Experts of a small language model.
Size: 13 layers, vocabulary 16384.
Below are experts of layer 9 (counted from 0) of a mixture-of-experts language model. Rows are named up (a neuron's input weights, with its number), down (a neuron's output weights, with its number) and show model dimensions 0-255. Each number is 500 + 25 x the weight over its row's rms, rounded and kept within 0 to 999. Numbers have three digits each.
Before each expert's rows: a language model's description of what the expert responds to; "gets" lists some tokens that make up at least twice as much of what it gets as of all text. This comes from a sample of Wikipedia text that the model never trained on. Tokens count by the router's weight.

# expert 29
Foreign word endings. Word-final pieces of non-English names and words, such as -ić, -ović, -ensis, -ati, -ía, -um, in titles and species.
gets: "i", "a", "u", " to", "en", "as"
up1:484455509509534522512513490509473490505481506525485489487480519513476476513471498493478487513432519490515546486555442526477466491540487494499514480504580512461529468500528486475519527466494479532476553497482544516488522539507497531489528527515525491502501504478487512474551481518506511502479506482521508465510569544520489530512502486479490499497465504464496493447505478489521531461452529472538485509438500475512522510494479535504557481465459515501474492513498502464510498498527508513552496513475541504528492511494462498471558472518506470507471479533463510528524537506520496495521540497497506526544476485522463492527499487502484538501494505474527495525541525512514529514497489507541493496521537481518515503459478492504521504464460491469495467453512479509491518545486522
down1:479492490503513502472545499479503523476471479502486491491493546507478507507536541518473537509508440475480501437519517478486545555523479478486496492527535467488464534491473562495453570491487537502483488496448508490493553503513438549490533511495469502485495515466499433502460496475519544517523466498539486457506480480491492509509482513448493500473490474497481497490521469533509468547472455518519499506501525483535497491500522501468502488539522510491468508525513499472519494488488514500528513497517502516451514479539498543485515493511519526481505479482537511519521502488452456506486460526522515498485455497495497508498502513497494541500523504523509478529510492522493498524461518467502485545476513564478488492529491438508528515484500498500530491483521504524490464535487547
up2:466481526508497500494521498474481518512498502444488522521524491487508485523453509467480472476495509513482507546510522484482473509514480476498489516471466533507488522527541481517483492482508541487534480423517535500516496478545525509513525539475500506514561511473515545532505492500509490494511481496462513510523494497491546516521462481492521512551507510472476493527500527517564527556449500468515503488471460478470500516482508475487512490479502511507482499564469451451443520533485469506508506514442535524483517497490475489491504513511502502498517517501515492474476500507522515494524491454521468494524527473525485446527529502481474464485518502510493566516474505471508513525511490505495460509483515487444522491515486549471494494504545502560485517475537528515474539554480524
down2:476496523505483511492519477472487494512525518514514533483486471477467488492453473502503484480475476513512501536532509454476525467518457498497498509504499514522480504534551508521428492487479523487507468504531539535478466491518562513512529488493497511504509513489487518540492477521475504530447477518495491513463460473456549505530464492542485526508462482555541501538499543493526465499500472456499540520499502510507457461487484469496476520469480479499463496497504500466512455471522476467472499536514557498548501541511456507490505498513447453484485495563520505508496494556493498483515480479501521478489514531530510453503502477511486467511519503468551506489495506489497522526495479510522483466504494509486494527550553504553484527536507481511474518510485540508507482521507471
up3:500509507528498465461466491509507485501469436502529507509497532502498469487513500524517467533488481480462516492489510489480491463497554525486493493507478504457486457508527509507500501467486525525478451471523498502536516568450462498496499500535501516494510495533497508521541484496469475481501483490553513474510461508509500479470459541501495513493553498429477515541495517486537542495526468522484530512557503518490497497492485483527485497469531520492495485514458499457486523494534508483498474480475495509540542540474464504443475480549504533513471528515542505477489537502522495525525509457511503489452501498504466506467525528517496531485475496472479513568505496527486498512492489501468448498532481485448509484491557524482529508546517497491507492527537509501481532465482504
down3:492493463542495474506530495481560493521477494470506479508505501499484503500491461497498509530484499536519513526475468510502482515469479505501506479509496497510518515528517494490481502526512531492510499453490486503532551505513488519529469505470543474537503540525487482465507516509518466516497534500532555503517516493492492549524449494513501492501540482481477499526483521502529500519549530475480487536456467488502525536498508496542442515538527469498511510494507498485482484476513519507523471492487541548466464508498552519531537512509510487541510494471512497517505485526465466447469487455494460445440550466484528475484520522492482492475450483514536447527478483512499560510505522526531495504476475514543495504490506508507469448523482512502519483436521513464496441512477478
up4:538472493474526496487524510476496510516466494469529496493516501531497495496482457493483508506486516514541490472536498523526479529507529501515537490534523479503532442545465521473522550469503512528510519475503499472508495569505508514491501503484529479507513465452424522443519479511495502454486491498483509457460476493482512493491515527482486523472472560498511496496542448515518499485482521452477465501499505516539493456481487512576504517485503485526529441509516525516429516503534532515518522536492515508475503501466537530530505496531456490525490532487506519499519504487485510481484511540502455505479532485544487515508524507485473496476447559492487488514479493493537527495526504526484522476503546506519517521468503463513524477483536518479507465488511491479502516473521477
down4:503461487508473494482501441530532524496525507491484509483499481500469492516534533476497610512488481504502473435472488486494531511560463512486506508465497495478474512432535495524521572513481545524496477493504502512449510503514495507508474474500455486496498516476515436504465483471499478486503514514508482509474505516460502494475532507497467495521497520501531487498529497494515503481541502481528478524493498488547508481499466537467514503497500504461525480495569487510540535479467526496519511442487484538462516474515522533502476448486517498492478500491497520496489509485497482473478492546495460496457538517493494502497529543481498505455503509505502497522503514498524488518513497471500479503526501553538488490484500534513572516502444487483512508526500473524521518540478515

# expert 50
Table cell pipes. Pipe separators between cells in wiki tables, often after places, team names or scores in sports and results tables.
gets: " |", ";", ":", " /", " -", ")."
up1:489507514503499464549508480496461520524497539461496488468492507543502484444492491500474469487471483511468551508508483499494538546505532457451503514506486539512502486509535502497499518495503529489496519538513522486521475515521493519489517505517494495503500423487532504505513515509471518504536478490512455511480458463502535476504511504503502526469470498520502492451513485540519479481517489502471483485513507473475500467536525497491558477518474543519481527492532549478439512481490494509473491518508528522497487519525515480501473454542484491489461490496566514497480510494476499480464473496529493466564492483533464495495518515522532483492523507518439450522484485566520494469540485486506512463512564487501528490463483509522534492499492546523510452504511506464537520485474532
down1:481460482495467501468468495516523488473507537480473467475515468474489472465505451526495475532487535465522513504476495486511498496496487530503527510495461471483530491523530536525492482480497517510482499498512501493502501530511501499471498497508505521453496526469521484536527491546507496499469497543500495523520501497464477475536517503481508527517502522516516538516516523532488527481507491462474519526445543528507526528492581435473528491490502503530487471525472499479503492432476511495491542504468489490544514500486511487551464501466456513528478495487518488471523516484510510511491489561513516505525502489516477517496508490468467510512573445492505480471483496462517495529499491503464513528552486532529459481514513471469503486512504505522506469495517550545468474526498411
up2:492510481516453489486519462573500498486529496480484508480525543483523496459489479491494518452525495512510485512463478505499509514446543524499512524518529489513512499477472536509520542449509498492503496524548536502472515531484483495500474481506507516499496487503480478531492556551531482501561499473465543460525525483496510500468461528483484470518451491564507486521567468483479486461533480475530512508474506479487494534510469523535507488539518490467532497542513480447541513496503506494529559522495467514529485499473509517492510526500477515536503511532472479475516520452505484539512530501477526513524503513496487509463487488548485506478503505539525475496517521517525544519481480516508442475465514488486518481452514507519514500486476448480520471495523471517481507493512517
down2:508488538464530513522506521513476510460518491457478470540501537542480501505458522489499536466498498568510510498450507526515479478494511503482503486543540484508492500500487453482507483533491523546465471512507485533479490504526481490505487499521508537490480481541456497465510512508509498513522490501513462473447498518519483506448521477466482495476547537523521550483538465456498467504501441513523468503507507478489493481495483532465453486489518501501514526489521512504478493505543452495542507494541504489495459459491507514487539518493513470466471495514510531532480484474514487498492475519535466522545473478485502517528500481499536519531513483483483490518560547466500482467504535486488521470501476493540494524449516459538528503535495439537476471509543467502508495487500499
up3:499493508498508554520478531527490509523473525450479499486529495467510486481486489476512532498495535486476542484535507505524464536503495526528464505459430526530494527528492510494502531486475514471478503487508536527512494484459509492523488496575512529518484534515538499476556505528520495466499503500480500475493488454532491488520470504507512495512513502517491486460490518481503524495501510477509494480490536489490543496507537506538533522433515566507519525519462495461495525487526488486488491489524442515530526498533509482485510502423489530492546494509479544457473490495527508484516550497487489510529453531497469503500498498459553524507479527476479521479499458458503481494503517448478498494487474486512516466476485457495508502475471491475527465496487562523501547525493502
down3:495545542466492527517533460513493494487538469542513496513469454504489552526522502515502503479552489567495473469462505518512487477457531502499513513540510461461485507474508496543477512522540502480518477480527524533511472528470516519526483440471482489531514473488531485491527490519511531485483452479536440528501481479457436507479530555488498470489479526516526521505522468502483493482499525532540515464498499465498484528516464476535467519501479494510529478477546526481528495524504481508531451487509503544471496503503496481472525508499504521479500498486508478486540528453492508499482509505556462495507487492484475475508485488478508502520498500532487500504555499472507486529503506458487478496490526486561511478486500529454483506443502534486512535504514491474479490471514528
up4:464454478481489509438510482488487532442524489498530480494477500470504510553528503485477527483479523522500470507518557462508446489447518521472519524482483475471505510511511477489467511511510508546519489496520526460500539521486451489478498494557490517543508444468450501563514510524503477487526453414521531514570512497510508513484486493459484488536486501473495493485469525497508514522511465489489476531468518475474524516508466487522534543502510525489501511520535453489499531488522516516502512488447492529478495559482511501524518510479497509511500548507489513469493513444517487495489500536500529486505499558525486509523518501544508468502492485471471495505548506487490509478483519527493488492500539479526508464517514516506503520468535527504493504482523468508495497487501520
down4:497526507550517514512517506505520458489490512473499452492533486475504452489498475495511550465481461507484486494465452513514506471498482488482507537490510543494492526506499483469513486475466483486517528503490464526514515531494513484527489503531499452487483471558489530481499525523472526452463501519514524459498527474516447468514513519510494489516520511496476463517430499490463522544501474521476485495485553487508464504463493529496513473452504512483458455515505515505488472458532495470517506517517469501520469453509472529479509511511532508489493512498528591525503485520515522501521491493499510529495511511448532529478537518510550446507512497507511468455465511483515532489519525497519506495541518545454507523515493508531512521445488476498504511472501520509521452519532530

# expert 14
Sentence ends, section headings. Line breaks and periods that end prose sentences or paragraphs, and the == or === marks that open or close section headings.
gets: "\n", ".", "==", "===", " \"", " =="
up1:477551485519500468498508480484519451489540470465474501519530448539467474445517523519476501500479503497513518486519492500501523510478496537499493498499506505493523439512501484535513494492496577511541481498500535491511549521504479498525531505483505493484479497473476530535516505466525504484521510497435514488516503517455493498505482500577527553478510515488532523464571520517506485481506497520502549479465485496484502486474474529479514489540529468539499516502546509424535456470521496501496519518489517476506476473496516497482530477466497491527478512520466500497521557515473481487517491530473489466491463485479493540531507505459447498502493517519497494503454517507457500458509532499510478523520481505490515527496458488509469486492483496529523502482468477507485497461458544
down1:515505495484503491490487494511501523542491478477473485541510503516516491483486493426497507511518541486504499516538507510505490528545550551457473510528506527491492526498463500491480486465479502472506472452455502517478467481455513478476495509507473505493468476510492429497492501445533496534467485508521517480483462476509513475535482498467525516495472493498489496499481498526511507497483491549511508507505522515481456519474480516491472511514488551524523477532456515534495485490520470516544524531538486454478476481545512494479531501454532502511501469467522512522532468514529521535503520466460476481498496470494495506532492543483491539520472455532490506571468467489485441496501519535519491504493526489532490478528511497503533481515529544498547469461531490505497484570517509
up2:534503538524490513497512541521482497505507483494520492491519501489478521519504510500540460446529476517470464509474485464547492494472472514455481507513529486457491524492479510496476454485524502463464507456491472517493488510490539501505497511516523489519540462489483487487514482499497521544504528492500532452512449477499551523501534519495501462473474534502526518493482499511488532478488526507535480498512546510505501531480493480492514483485435544501528516460512496563519459474487532479516543472512519509535478461548495504505513554515528498485470522477506507532485528489489495442462486487485490560437464498510513552468499508537493495526497500483511479490492514511541538503482475505525511494512476478499502510501407469473502495462543533502501473511498554484497500490492512
down2:457466550492523479523500524476489496506519485463479487532524485514493474504501485502518492508458495508464493478503508471472477477552492456525476510477498513531538499521496481536478483498478457490483476490530516534482519496548516531555492483521449446526514560538520469549473478485498481476476514520505479520481497514480464514518524531496514567500512504491466535503508511463477500467569465521518450494469507493490508483475524511499517493515503523509476546512511495445487468501524524487531493472490492484522493505510518519484551525443473496507505469527562453481490521493484438520525516463495486454507536562499506514518535511518478482485503516530484522513485498514511517518495500496523545457522479489482494505470518474525537463522513497498523479491470508518472464513481504
up3:466497510484476486478527475511534493516554530510464507503503501500474464442542505496538492515488490523491525512497535544482481448511481432489482485493467497525516526490483511498490524482499496499493507483529559508531507495485449489538472431492495497542546475465478532488502528467486503510546512480480488478440534514505514497511498497511535496480498487496468538502508474490494506507505505516539485496466531505517493516505464429527521496546497497498497516523512509507544536522518507459540535499475530468447532467493496526520509528521476512475490510519514518515501487465521508497441508516519499455430497482500490504474500469525519509534512513529517523512495558499504503481495480512471505547525557490528490445493484468465470541487518494482512504523548494514497466493522502
down3:539517518518470510452499491473505477496504517468515481493472496504457517510533495517502489472563486443538458484503456486497515536505484523489513503467503475505479439515491491490468479508539533504527510511518503524523489496515515484499548528540509504477480540502510522491479501519486480476456479487494512465515492509487510518500478506525493525546524538498483498513509530495541474518465485471479570478519484506518468552462525555473519478491483523476549502490511517546531482515509502510453476508499514501539517477564521480469495472543512504481499483454506494494483461495493531516473493495473469500546515534516500561506499523509456486478528527506492497536471502514461544489491503475539497518472488514485509514526492467470527470482487500508498514443429496489461555520499486
up4:498507506518514576507517463474499454506562469522515540481488517507510455544566509479516491511530506516530504471495527540484519496498486477499481467489505502476488437499476487518517465520487514512490475509509465498525527465509549557481509525505476485518485548482467505497510517495505489487487510483476492536521537496463452500486475517487481597509512496486516542498480484520538500512511463486505479528566485505484512513484503484469513485516459529476482518474507514467432483456495495516512511491484503520500478584479487486501504524476520502532530470531496520496486504488515477457466465521528482483477481547519486467486531490473497526510520498496484442479472450483527526486522470508476498495477507518521503519474500534489493496487542468504502494515505485501507537494526509
down4:498465505521473491505471467500492515471473517509481469499510541488501490496528510507476448509518515480465506503487482494500522524446561499515513524528470503490501492488464542527472506499519472473505492472481510501486504521460479483454493481521515508462544479511496554497513524509482506474505513505511463498442498469515503483512494514527432497437510502498484493506490511503523544491553546482503508476473536485469494478527473501454507507490507466556517486498479493518511485504518504520526486503550479474514541491448533506527457515496468486486497502493515478462501490521511478479550545495521539496530488484534492489472520500583513502468548487476472513509505540455570501534479505493505512499512501501526526523527533470466491533503453474498526534500526464506486459525519543

# expert 16
Hyphens, dashes, table bars. Hyphens in compounds, en dashes in score or year ranges like 1968–69, leading table pipes, list bullets and minus signs.
gets: "-", "|", "–", " de", "=", " −"
up5:512456492525483478534484507520472530483488478505482497481550474515487470528459473457478434507489501506521553530493508483529504481532490522528458533519495502511546492488555507519470457514464507510521530533480512484493490530546536457473506521555507520518543480482495479502531514439534492528534479452506478480497502525490512477539491481464505493502531527463494474483519508536555519520514514505476533500517509490473493554523473466501544486524486516483495526480475531447446454470466529505497528499456476479505453540473511501510502432509533492468489495494485518504527524495533521499488454461518482510470507487513511496524517486504494476501518530500508503475497530522505541498570492485512493505516497485518524475484499518466530498477496496481500528466502522503508495525493506
down5:497532466507464533484521517490490518483510529507533485496518506475543492470515488522502536492487490540492478496500485517469474496523472492550480517514512477523550513469521512503496545530528517487512491482505546471514533500504456490514500525500499523518508488443500454523487512455483470465521500481487504518526553519465529512508473493523487507480517494520469500452473492511539516470553496531438459519521490465494510473489485466492493512505477505504465504518530475491523439517476515457516490486522509508541502506533488492492532514530503482506549471549472401486510467465468481547497504476505515483454495483499523489518561482488545526509473492509465506496542528522510532484507496481446491541545511484487470532500486512475507500471465508491503514526476503478514516535533488
up6:516491481495517510540517512506491518460500510495506499542492468514494514492475525518471449538515523455479502463458511475492481514487471509464477506507495485534493498477500548492526489481528484492464517529502511508471473501507545539470476480494547492508502525491521507433487510461439513525519486511473539462533516469511525437475559470528506468526492502511468511480545462491492551541478503500488451501505504502446490507475541527509461503459513482476489492492538477515515520507489511480509541555512506488532496480487458519517498490496480476532501502482484502527527550522521542493487522513532512500498509486502544507537563516505489489489490525511489492483517487490501529540525452498533501489463460477480499520515464492493546498498496522483499507515494470435478506544561495
down6:525492480442473513496484515554527475453466490472484531480459517497516490476495539482478496499478502501523535465532521508468502572508440477453486484483516503497488499478463476482499482534495510502537524538469477499486475513478532524500548494501488477486514476488471517525511518512545500489508488506466493523565512541513506547481473510485540513480510498531503488510468484514491531534501512554515481528526519474512486496506477535473517468527477547537521498481486502517550510488479496472466505537497496529469490497522466473464496479502510505479504496503492508476464531482509520437557463546471505468521537493470497499510520512453480508498474535497511486501479477485471518503490492501453513510538545461543496498525516532495484522494512480562534449458513524492496506498488475
up7:486475501507463509478537470514495549494487473520518511507480466453533514511514528479533508493532504564508537512497461508453483536526464490503514519458501499506508497512524498483488467537515462474501516548536486504483472513481495474500483513565504515486542492458516500535527502502464551509490445486509487453498532517520513455575519501497485543486535465567460487529505541580526494509544485490460508497467498478501487518504473487496522497512448517516486528473493497445487502513531493490509491497503468482491507497435476498485538493494531501530462547505510493485497494531466514500510508469499541494497525479473539539513513516482478520480545498484490489464473506500517507522497513480493495521458517477510515526477503503478507512486514505467500536488481531475504500507467459
down7:510510483525495522501441487512541513464489494503527503485475488511495436495519493516480523468523464485482501482499493497511463496445505567496512502466532486523488505515499499521493514513470555504504478483498544484507470492490483473518487504562480545516540528480478510499507462495493504482493525495535540506544491479501515508511504490505478492498525484516491496509463498521486516497491516470506523458446534492514519464526509514459530441515519509516462469509483491487491520473470497480457522441523495481487486498499525481508504525524542529499587484516466442485497462501497467491532491527531522435474521523522539481496490530506538512512509521541494488500512505510503467502525563443494486501492526466504522509502501524528508452489492436511557540497477498504483512470480484
up8:504526458492487505512528496490525528535511504495525528438472522510456486532485479503510523425476481534542480496503471475470503514508560515489474507518530503532494518482534517481512505500503457517486428464518467482541490465538483477490473507483505518515495422512502537479516511479517483501515497509500498496495471490558493520488478504500504527468485545494495519480515540527501530478472497440502488485493496536490450508521476539503507497470462494547451508494485455494490507476493530519530517505506507508486515559579470504490456481513491490468448474486549527467522494490472471501510475458480467485516536452477501561507490545498490500515487510491529479495534482487545484494488495477466501511504533492473502484480474515480479497528515506512512511509506518503504510500517477
down8:473500462484482507495530533482516473530514472525517521490498525533481467490541523521497470510491465535486531486467494498514470471503531529511480496485480524485535500552507497490490510520517464519538510472507465512496488505520518499506494518526501515523538494525536500537488495520540521497553514540532471497445458490523444495493507512481460497501535467497511467492486511556502511434487540512457448481456505502496549510478499528489479493557499507493555489474533522476469491487503484487457464460489495510483518527518467472526492465487495510495458454524469505468477483509487542553492527456519518477515471462480536493508488476501491473536516539462471546528521493514504489489477507523495517498504537473462540511493537513491549476478511500495513514489474526448497493525519495

# expert 26
Single capitals and digits. Lone capital letters or digits inside names, acronyms and codes, like O'H-ara, OBE, GAO, road numbers and citations.
gets: "B", "S", "D", "M", "C", "R"
up5:481488475598503458489460481492526506522506499504504468536471505455533490515494517505521498498488485474453485506469512467509536506492500480470512445517510436491514491525513520492504515471479481518471465531510482534521522516481488508518520508479483480483522493473494527470477555476513489474497539504488547465525531524500517519529491443513518513497511498483535502498463475539541529510480485525504523541456449529488491501543468500522499531511491515479504502486532489470498526514488504470491493550478491492512505497502484513506523453488537443509479529532531481527504503474520524510449462514517453476540502491522523524505476502484493503529488506498492538502470548475545462524515516519549495448488452523497514465471557484458477499518497509535505480491519495528493490495492475
down5:482507467547470519498478440500506508508492500490500479473483456469473497484445501547498515473524525487462469524506499491448533538470490509529505508516515481500547489525552514477517470518480506434472479499474496505528527493465510538525504481503465466530464499535519500483502495549485504489510493480472486499534474471504498531512496498500502489510608530511518489532501494496534468494493514537516472514474486533528504458527506489514483530530470503480503495455467480482467523484494500463502518536522494543497537488530467499519459475478500497526547518487516480483478481511482507540464522501473499446487476511532494510488520500510505505500523518522461520545492550486496521469532562486496501503504500444522456467518509463504494494502481477479506484554527506510495540507515503
up6:504506463562496502513479501435475503487517513504475478523510510485487520506488484500439535487520504453526485518523478491463475518513494558518464500516519472500481533458480458452528527492474475503499499486523496485473497502506508484531509519450492488533494549467510509515506499457531503492506513486543504539545512505487510484520521497558528503505466525497505474528482510453511550480518528507466466544495513516495527531453488448501467493478504511491525492524522486518444494467481502506539497510522528500498511535503540498485491520478487541501481497411529481518492472517543507507501518506495496520532481510539487466521528492491503489526518547493548492539525500499503481477505492514509503444467549504491503515494517505461474462463515492562526465460489485487479463496478488
down6:518511468507507488517525539518490479527485529524492558502512509515487493492489497516491477536489500564476482510479481516506489536479511497497520536469536566499461508471482482481462510467449513502503485498465493530527467529511485502477449460543556495469501497484498499478481462469506502455536529520509498479478465512514525489525497463498483491507515444532481515480528477513486536542519524532477524531527480494491476475516483521507498522542546476469486497539514490517496525525499522510529544465514533493512526489491476492459480523534519493512490542467506503500480513503510514497526512562488466527489449487469456459478457496463462510510516466477480494484530514516507529510479484498508518470494515475486487492450458545501528463508523493498462510493548509538454552506531507
up7:499505512538518519515493497479489489504479510478541521503527483498495464503527478485502447528479528501479532507457492481471518455479549478496489502467494468518502494497515489485510500495536539500512467469517522473525489534513556538526528476530508507507496518487482499508517502465491492505543458439496531519502541487520477485542506537484510460524481504519452455513495461517498479484470433546530483578512496487523501510474501460518480498481545504484516521503512513501480492484509494474496530487449487534520504467482508498475528511467484543512498491493509467508500469533516485495466472468448474471509538489522516502513506493483536516501472510554502534519510481441490508495492520486465484482545520480489471501478503505507451491539517530495519508524541470487589519511506450
down7:497518491513486502467503508489494514499509581503509464498461473489490517517507520568499518527489539481517468522509504485481546476495482449524499495497541475484527494504524532480499458475529510426501463511498520498519481545481521549499494464530490502481499517504487532514497536494499458474511508493431452478499520473495493479519490506505489487489534530503482486507471556481526536489482495523512495521486484516551478454536476490525551515512487504473482513471520497490519483501497529510483476500513521489505510525496534497497491495509482509479542550502475500491460475534521496543476532552465495474477486512496508487467508479512540439529502484522466496514500525475464500462476560500501506487488476477444470491490475517540527555532529475525550490536512475488480542512498486
up8:493484500510509489479482484507472514502494448500517486461459559524483489493521458501523489464520536538493532492478557468486484479487546509476551522478509495497495525485496506489468521521494458518480480467534488463473478492489519527550507516492501519496512497491488538481519495496488517494499498502513524518505516508521492505523510535524506512534498532477518517500492493549488514515482495492431507494512422511523504497505476484511508509486497496509495508516551516478487542542480484551498536514482512524511560504495506537515512504472531447459468527513585499527456495442476504491435521495496530463531521516522493485475495514489474511515448459521536558515481547508510462522484556502494500489516514491476482488459506491504530460465485496543474500528491496504487472515477492
down8:533477552525530496429492453528518502485538478499525510493508559518478476506489475506477558484511549501483555542493520482503505525488473525523514510477491495535510497505486488490488470493486487560523491491465500500500547468476530512462529513539488532477473499508513495499495489500508485517480496538539513521454523477480463493443503488481503451519507508497506453475493486531505468575532545479486507493499481535531532508515483502480468496487512518530514471505491483470500511453534554460500504518518495536476492519509485509484493475492478508470506454511487491512506508518464485480474543485512462471523504492484509489501536548514512516456463460502484484474494481530474527516486549471490479519543501533552506472505467512517507458481507468473520496469520466524507495494542488

# expert 45
Table cell pipes. Pipe separators between cells in election, climate and sports tables, especially blank or numeric cells, plus "the" in named courts and decades.
gets: " |", " the", ";", "%;"
up0:488497497516452471475486514487524512527522482537458488482539515464512520538483487462519488455517497506451466481507461515497488465480536526480522535490506490496522488493511490482494516489507494485481511451523490511529541489467513492466487509520508522553441513477528501528514487467503492457516492465486528527517540529468539507491467504460471506514486472472457486489528526474509501453531504477524527539516542483511488486452488531510499464510509517472439495518527450526522479462496499502502535539500492529521470524477493532527513490519502525495508521507453517463523504485489497533498515516500479475486522536482470563496485487535470486473512527517473516505513511503534510505510514527502468485480542485518510487482473533520498541490444471499468504536544504530518551486490577
down0:477519500540517495506483492535495507502448482529518498489484521524489501494509482506526526487513477454479492520516496511478531497532524469501478528515523496479483522538533504495449466443487496516489474508497510511519511556485523468564497486472538556487501497501489513496512507513518483455519487507498504485534503517517469488517475491450501474496531498450509446488490537481508509523467560527503505475491487505491552520493423486504502507470536528480493504474481489495490466486531476478476505507554476506487499437470501509481505513501489481489502519510470533432449514514523504459516518491494508501503499467448587524481541516511502489485513480508508458471480496474498511527499462484526519529541518505490467521522491556481510507525472505529486530448488459517541487512500525
up1:512536501496484508434473538538497520479537515510479535522498508509476488497499500502519483436478501530502468511530446414480518494460521532501441487524499473521527519522471473484490508503507522494530504488513520519460506542479501486473504497561500490531484492502449495463529510495489497487535481536489509472476524475519532476491509499449480500489509497515452482533526497488515462512478447494491508518485535430452519556472527473490471509485491536493529527491502495501485494505494495482518531510483489517521534480503502508510465527499486498470501497491506469501481517495560508504490487569470501479519465533556501490474494458531480478474468526487520448490526500512510496495513471482543485507494475487524535511513513485499481497464499484519501488496514494490515584544500484
down1:482516510492473497530479473529452505501474494476484464516491516533533562499483508544488507501514475482480475491498468410506530502524533517550520538482490503510521558507499522464495482494481507516440502518541530499517528491489515484541543516461500540512515452512491519536501488521482460424504504508508502451493531542503489484466498455489465486480515533552497477484489480494469473487490501493512499482551488482508494490472508516498470480496503498514537481530543505553492510531506463498485510497515474517490480516455477493467508483486540469503477518504507524517507541460474507514539488534442501524523520503504520499492505487517499502539454508517495475492551517496523496522527427514478520493497500447461542504465492499518506474514473503502493530513502482513478492464482489
up2:489529466500474513474499521485515473485538507483477462541507492511511493552493529483478481494465480512545470512508467492498503521501481514505511530488496520527506488499469501505494480511466490496490518486468456581494503440541513526461457501511517499467484485523533486465523543507472499504514477509530522526501485477498512511533555513533500492464527461516502468476492499519466510478489514501490460499511504492509464506519511493512485486494457481528480498476487463506488492498503530496527493479478482488557491466517498487512475491442490503537472532432513544469483531502500494472527531489527495475503464475515549488446442467520472507467475538460543435524485532542528530505538497480497510508525513483431507483515518486504498481519504557479510509480486532521507500536525530
down2:486506484530503499501478507436506522508491498498502498489520566486511519507546453521493515494532505502502492493476492527507537501492515480466527513484525568500490495507448491490470492486474467469529454542506498530529487544499473503513493456546461547522483449522499531491464512455491494501512512521500527453489499494530501531542462512520526556465509484484477464506424519476464503501528507507497488486501512484527515511538556458482460527520460455447508533516469520530480515477508528500507491538550480460498502499511507481483477465527486532522499496538516510515492480506498485514529511498535486515484463502508536496464528520507491513526485513490500515471466537458534469501484483473517502481500485560505482483516506469512505485530466517472479496442516492529486497515492471
up3:493539507525500521498530527514494558495507506511503494503491483495469560493450540510503481478518479537459527492520524488525487499519487544474517485516492482496511470489534476516483504511502460487454525464530520529493509464522482492490526528511522534499498493498437457469531504485552526466505454483484493500471507478515483447481516476487539498457513449517496526469533501529489546481494520454504469534506531474526475436516461484528501514499518499506475496453527496526479484488491488481515510538474505483483502521503464531546497530545507509505463516540522479478518476476486445501541499511490467517494466490512477502536482500495504503478476522503466540543519529535484538472519553490488478497472515493501498471547485515505492504500565528535463486500467531505490515514522535
down3:549459470532530521528574518507525504527499475464482525541517469503548511466530496463507486511503504495463527527478493471490530528516491501489472470514457468508519511463496509464462493486470498489500472527464469481507506471502518572549510516497469500485524519480510501510541502478469536524520475500502483527522491481479532502485475493502511465541498537498453508543520503515437489512542509513500483502509458482484521472522540465481578526510477486521488510540515539512480491497528517516517454528495488472520470512500518488487497493475475491519489494497467508488464469473462486470468497448545482489462497475536510504448518544490463483494523465497495487532482503546492464531515502508542483547492503511524506479533501501479483498529507518470487511497509506517520531516486476